Below are experts of layer 7 (counted from 0) of a mixture-of-experts language model. Rows are named router (the router's row for the expert), up (a neuron's input weights, with its number) and show model dimensions 192-287. Each number is 128 + 24 x the weight over its row's rms, rounded and kept within 0 to 255. Numbers have three digits each.
Before each expert's rows: "mostly gets" lists some tokens that are sent to it at least half of the time. This comes from a sample of Wikipedia text that the model never trained on.

# expert 5
mostly gets: " a", " \"", " an", " his", " her", " their"
router:133161092083138196137131172127108111114093109107102122146138088127130138102114168176122077155121140131142164085168116148102117079108114123089184116113144143133096132134139153109130162126097134090115120173135140132128152157126127139140134128147114133091154131168119135150118109150157167101
up0:132149133112090156113146128128117114106147145151122108131132160138141088115114149130088100114136145166149119126159111120132163135150120153119130151136126107120144079131136141156115084095107142119115128115131114158110108140128107134164123138118108159097127178098101118121138090135101143128
up1:145116095150166157107107114147159130136132119154121114133116157124117075110099121145128148119133171108178131144157090129134102132091114152143091091137131109187118143167142149110129157096139131107087143135127120077126125138119173118141166119164122155133140135107138134175130142156126117140
up2:092132091137113125078119079140118114098119078125123124124162115145153150122142135123119103123115103110114140112095138138131147100119123172121147115168083111144170122124088179153130122130113129112117104173161150130127138143155128077138102157122128161155100126138116105154137178119122144101
up3:085161131131130118159132128103134133145093102092088093099147095142114156138144107151118145147177099109120111118084147141120153123079109132141122120165175073153124122181161117141137121119131140161137123076136126119120145086168155123120112122144175138104144134181149143153106115125133122157
up4:114158073122110136122118122128083159144094093145133086102078115110131134146141122158142105159091120156090126117122132102156099129128088157072079094123149155132093121107127128154153133130139094113103149101135110138121131161128147143187125095148097137134133156120151105169095138141151110140
up5:140125143132087125123107156143097134158154092141103142082121154122134145144099123157101110149145109090141162152118156144141141115161129149127131098133144148139109134149115091080120135132127111073126141186123202075117121107160120156094093158132133174160106152103113174117135149151134155122
up6:089159121132159121104139122125166111134106151164071120127132130154148134133138125186141065130108140094130141096107126091104101153107117142112152121147144134147113124116148099105139117133127103136128114112121105101120180154114102102156131109152094124132161147141155155098086207124094132136

# expert 4
mostly gets: " |\n", "\n", ".\n\n", ")\n", ".\n", "==\n"
router:133137122148110154168128149106128143119119139114125117086152133180168144128192114143181158081153104123093154213102117105124124135141119145132072121093139134137139131139154101125125126180152110111133146140078111112141148123102123125094140177080143143175142120111145209086159136110133092087
up0:100112096102165163128138133141136130128129097110103078140135099152143150089125115140139135139137111139096117092063162147139085133127129078149082118138118131136109119131152152122111147121101134162093139169127156136092125104154112154118107154128156133133100082155140164160112139101151112117
up1:153126104080127129097077161079145162154145127179140145134132163105087085131136117138136160137142157134110119180158121133129131160120117138145158122110120120146112151125108164133133133144144126138164151141136131105128157131104121153176133131120108158124071149116132141155153082118129157070
up2:135099145146141135146137101130116116152050114149120166111140164137107116145172138172162132133173081077133135183077122115103084123150131079105098100134111149134149125107145138146088151103183185113110120130120121040134159115161156123154123133162118146109118115102168131128125158117097092140
up3:151103145113146106141127123129160135115156140084117110136128138090076097122128144132157089143127161090127115124113144139117098135150112124093108138065123099119128093076180112101118104133131158128125114157150103097132090148125108161107153149126083116149094118096169122095130167121158130176
up4:110163156142123096121152139124202145118122136138106133149144104143105169133122136162121167144196095132144167106180098149132132148180095097186119145142156119125099173139175150106137133166091148091160144133075165132099084133169107117101105130104143126151108176145129131169144123160136143138
up5:120130134140132118143115196127130121126143147103126170102180134129184164135151118129137111105124101115125110204148143141091130133110122139122135090151154155113155136091111113109105169141161099155113132102136076139189084107130110098139079137136155105158135131135113103082125074156109094137
up6:093099110149136100144112111095177084138144095091089131156131127141126162146140132121127142117163094125107173113158156091088104087151145094090127087152156159128100178079149116136156144125097165130099141119125141127140147148131119101131102093141111147105126143120133139109136163146147142114

# expert 0
mostly gets: " has", " have", " they", " it", " been", " used"
router:196092139124130137152149069121114149154144105163123150123085135127082089168126133141125162173137147151095109138082164134165117155099148116139139116111136136115142127066118140091185130166096145142134134128157139156154188144124127119115146098108151095143126186128137117143173122130125147121
up0:151128120130150127116148174105144176126137129121154126138143110120102145128112130128104104156133123121126074106139124157086083091139170124124102118128081127146128102160154149109106120114151082146124114158117113143128114154136117118106147104132097143150136147107120161089122115123098088115
up1:138163140093134144192139135122142105162168097138168139122099132181103097173137127108147166179099101132124113155112145130108133150132080148075123090095108095131183126173156123120101141155119139145118140104067126139112123134140121137144127130100134158108124158129131130133140135105125114122
up2:126109141110117118135127116144102138116098124098191135131149114100119110116125168177140138141113121126109111139157101109168101124093117110092161120128129194110065186105177149083143137128120130148147191173111139147127120126120118157201110148135116131128136158099132072111104144108101096138
up3:137124097115136129121100143083130149119112129114191140118123129086143146115152111106139149113101150080102072118151137136139137118130134152104125140118102107127127152135130164153160149147128089114149133127126119143131144136096138104119148113116100140120132138147147148138098082162133160145
up4:131157140157160117129133144099150110150115059154118142080119109096127098097136112167117130135113099127106136144170129130105169137159100128149128107133137118133131129138133133084148139164136164153166122133099140103190070160095115104186131121132146185124137138172154100115121103109145115149
up5:117102174142128136146096123152128111138148126155123127065128154158124146136142119135138118080131142150136149110177115119135141098107118156082098103095171137106121109087116172125123162115127142148142144124106112168045146098203127116148092094155152119138135111161169074099113117133107174166
up6:133100135083157097160084132122145135142137101123084161151118164145118134170182127158132163127138148073123159095157116145149133156121115148145134182129158128102108111122078130091118097095145151130108124087120096122166144156173115110143124116126141115121163149133165120105129135126130100110

# expert 2
mostly gets: "08", "90", "80", "70", "60", "8"
router:144152172100116157133113121054131134091118146117119096126090137093111144094115144140126122162120124113149139110124153120092153109153144100129131128137103089077126108119150125124111085113124118121111099122159104125116101159149160158115112161154054153122088117137126106136092130097111124194
up0:123136119085181159113118156124125122144093174120128122126140106144130090115161125132143094118163110116109162114086172162139063118144202148169147141110146114168112138132159106119160124136116104104127163103162133114115102138110119121119095159160111116164130153107123173158138099124094142136
up1:104165108104145134144152140103132082157095136120150123115093155164135133135121083083123074135098131114142123141139165149110132141142158108193138143092136118137079149122110154110123122124105148177134128120124100150111076158159088068132130080158166158104119107168158135119132133158088138118
up2:105069157118127167142115105124114102116192127092117062088122116129125116142157155155126136086174147142116084148132080157145103097111148142124159100083117154105133194104170151138127131143090118121127159116161113163173108103124138129122086136140099125115110158100173120105147135125152154082
up3:114140157160180104117128141154121131145153118156156097101122129148109088093141108108131127120098127089168122185142088121158088109111145147132108075102075114093169133139161086115115127132118170119115165112155117107135076136134118128118121119103121152168117122136123123124110136140070161148
up4:141117156125142123134140127140119118129122085137137093154169185124098152113097134094143129136136106146120143116105116119118126122106147124125150085134085082127101113137106140159162127102150121138131139118128152137105156125156113183081163109139161150167121133158147134131108143089132138114
up5:153077167169164107125118111127159102159159123128152133156119118113157118141144135100153096120146119140159143086121160129063121131113130129149108133115154155151150123078105140118188121109121175095150071129165098097146160112138116123111148121122089139110132064109140079092133166098119122140
up6:104135151106112115119143119107091140088082100152141132139132096088136141111111151161134135156155132116133120117146160100151158119140126132125125130137129142071149117093132142136146137162109129140103170147126162129123143106158148096143109138146133092137114104132108137163141151115175102095

# expert 6
mostly gets: " F", " S", " G", " St", " C", " N"
router:137119168119148100072148153170115134118120153096115129103133154121115152086120146143106114098091120124128136137099102142144132108115145116141117142169162110129127110149140139130183125104156155133150105101107132112124121116123134129136148129130110157132141087132128094119134105137146133112
up0:148106119131192108110125126167133086136111140108095141121152175098130116116102113169201152110149173129149062160152144097131109130107133121115104144126117146112162164152095181129128124143114112129111122161122117123090109136195065138130171133136094095140100101128144142137135139144127104066
up1:112106120119144105171149104149092163146148099105140159124142160138156100130139130077139138116113149121133145172163138110138135148156138089111146093114143152139162143142141139134140106130104150152119160147125108150160102147127083161108148172114137166136119113105110115136155172119131102098
up2:149159136123158110167107090158114079094119133112145135128182156116121154148154136153154119165126146119124092137159062144098123122102126134159132133142172172134090110128110090110167125119095147126077125137142109133147120134097127136103159154126143142122136118094151148116117162125121149126
up3:124135101130137139125139137128124124148127140104168107151212153103140131108166080152087130122123119121137141142095125108135105144122150110144106151130149149155113168133114117081134141176112092164125107118124140181126095134113126125113144162132078101124137147095142120142131125109151173141
up4:131105137119149139125158127125138122101086098163159118111172161117150173117111119165114137155098142165140154154148144142143113117133117167136096080123131133122139126116083144158171124118154122152151113142105115127138100096122145089140068117145134166132134103135114090080116143097123085148
up5:110175126115097128165103145099108147085171138155148100150093156103135149078138122127117146089158121092160117133114102163133120104108100145142123119122152104141135163148112141139125127120163082102122107118169130159164184140161068087125151092165124168114164105140110126117121109144104152121
up6:114121112099147089144106115160106132124155098129115122090150131122109133098139098141168089134114107143181148136116108106107124128121140176132134130108126154137128138127164142094124128184111140173184166147133126124099132163115138138106156100109173121116136149129155067124133100119138126126

# expert 7
mostly gets: " ", "′", " School", " number", " member", "″N"
router:106086133137140113109132131128131144128131128128130123174138085140127079150115117096163123132131135138131126109121118122088115141150114112172149117187092157107131119129108098125098134097136121130129139086119125139135124069132132115129110084144122123130142107099158096160145112153127111130
up0:138142095124145119120092151143139114194135152129108106145144116140135125134152128080093138164130153114134096148127094109116125106138131131121106086131119135158149148137126104103090136098122113083132176114143134115115125057148117114131149105121144169127125128148096117108157155122119090114
up1:154116105092126121116129166143127113151121104147130092128103135151093094116138130110182100114103112151099170068122098168096104111112141085092117118110123155142123107090165125162125135168112136125162140105114111134164120118141091088139198140077104068131145135128087109178105186126097071142
up2:138143104156130075119097108180120127123119114113112123091156132153157121129107094124131106120145110100175146125123154137114128128105122119145110095182140090116120121104125145149140130100178158109145131155172119136119148099110121162138083165142118154125119095123158145159160175164132102147
up3:107083141106121153132116080143165129149170115132111129156128077082121140149113082156172112101132166050125117098137104118138116139156105131148083142112118104152136104118139140118131170150135086090153126093110167120153149092128101102141134165140109135097161141159133150129156116134138151121
up4:134116140152137133126140172162122133136152141126147144127152134117118109098139080100137077127135129126155162142154120130140143153148113105128125094174142121125077111168115109124106106135123138143118122113138103154139142132125082168138141128135158092116170105129118135131134134123120093078
up5:139120106108118096141095129134114133131119160151122133096142122141100103135141140162162168109179137127150096125183071130079116099086126142136131142116129170125103113115165121089136115136155094118144137099070131194165128104124111133161123108143118150087110134149143129141140152119130114163
up6:086138095068191103083159099102141122111133113144141154106127120135111094125112156151178133153118121155117148157126124104177085112114159153134100102110125140114113118118143115081139132093144144130119163185136118116154150083074153108171135106133112113139092089096108103121126120133131106164

# expert 1
mostly gets: " and", " or", " League", " Championship", " MPC", " Cup"
router:116157110147112098169123116157162083141134081159164176113121156108146147115117094117090137142117118133157095158157137127165142159146119143133124118116129121166150151154096125167084133149131116153127128136136126131101091157154135139136128109104176107108094149091117130111094146107099125143
up0:143141105127145147143126123126153149127135130146180138068148142104148141119117122145157101155109096177141165160169145100130168135138100114170126151127109132095104125158147122119069112141137122173112124118152126130138147114124142090136106104150122129165128112134064099129134130127125125130
up1:105143109174179136143154119125146134156110148133131145112156124128157114109110096130144134152135124110146134153094189117086151193103098129116090098109164154177147104175097106101112161156105151138115149162134097145145167125126090091136130167145169118147077140124147133151104105170138080122
up2:142122108096081107142126131131165132106152097141123138109161090153119119102167142150126154164141097107108098126110113140092089162123120112147136172132169168144082132133144160156147116116139132114102130128135123133092161130091137143142146140158109128120107148120101114097107117069130115136
up3:149203130159154103135110131143175157124129111115106079111087082079200140151132156150115139145125118099102133161112116156091149086119113128088121150114089133125143146099118148118099149151135191189143132107080124149059133097080155125116147140142128156080133140129147160114110132113100111152
up4:149129110121132116182122161138128141160167099136147130159115173131130133150084126104149151121123118120165118156080125143109108154113118120158120136111112110150096119123135159103104101085155129152107158158122131167150150113145123082123116111130153138133127145142151123141120107155076080142
up5:105081096097152118088143135139119116162158170121136109085107158158144148158113119108139130133172163117111126114133097117139101124128125130134087104072176148165082164165119122139113112176163111148143145134124145138133134170130122147158101097117118107127134137136129122080150131105080124111
up6:155128145109122151156117088163124130162132123134154115096135123140140183109172125085109149159122119117169104141133152116103115135126174111110103133151156096141134171119174165110129122075133176089153062111116138151161125151180146117126112140119145098086098110135151148117100136096163141145

# expert 3
mostly gets: " the", " The", "The", "=", "″N", ":"
router:067098118148127081074119130141111121116151177121122108143134117144126139164129122091108134086145133125112116083156121143146135111116146170109116168094138115133122130113130135151127132089142139127118131134118138113124118098117089106158122154145134130118145109164101128117121143148142123121
up0:074110131100108149133108110129118132148161133151114108097167132108127105141121105124099126160167094153102130124133132123119147089132119132125148122114146143119147133106077145106146132107110098158114126152149138098093129121131095163138105114119085136145135068095096159114115128121110103133
up1:107123143146125140107125150135107111110084149134120161113170126165124153075127133149153145094162142137114117134135142091151119155112148130153122116083161133155127113155115134135125107113147149080098128098132114142151112142124117120158083144123079097130140107124119119131099122155118115160
up2:158097122109150149123125087115126134156116152157126142150127116112090100145122136129116058138148114089129113157120099147169154137133145112122140176161093073142095131118118137088119128145115107131166139139105168153145102139136140141116116166154147174167098132150100113145158157143126156120
up3:107091119114127138121121076124124144164138159141141108158163113112156123135097127129135109137173083132110134101135128160131125073164143139083107140158104139114138131125129113175151098103147105127140164167156102088125138108129070092114164147127154184150151118100144130093125116113092129135
up4:087074118098119155099130114168083161114093134120098091129131144133115108167135134125100111122094110061094107136138108148132107084146102144116158133120111185139090110131129147102134108146133102141153143142139134147158124151124126116163090106099169139127129133093109145105126151127136144139
up5:136061125113117120178074133141101120131117124149169145142130139115134117145130125106133123158127138105152148129108107112153177108132134117132149125155140096127122118191158122111151095125170090153159148099152123108136111122084130140153100099159108143158104114117124170108099130129162107158
up6:147126121127169137120107134080141125112142170105121150152125163138164131126131124147104151143109116102107123163105131135100114091133188130101162144160129146124101120140194189127124149155141114174139116169156083125129124121076138128105166151121117110109148123136152145181123142072076100127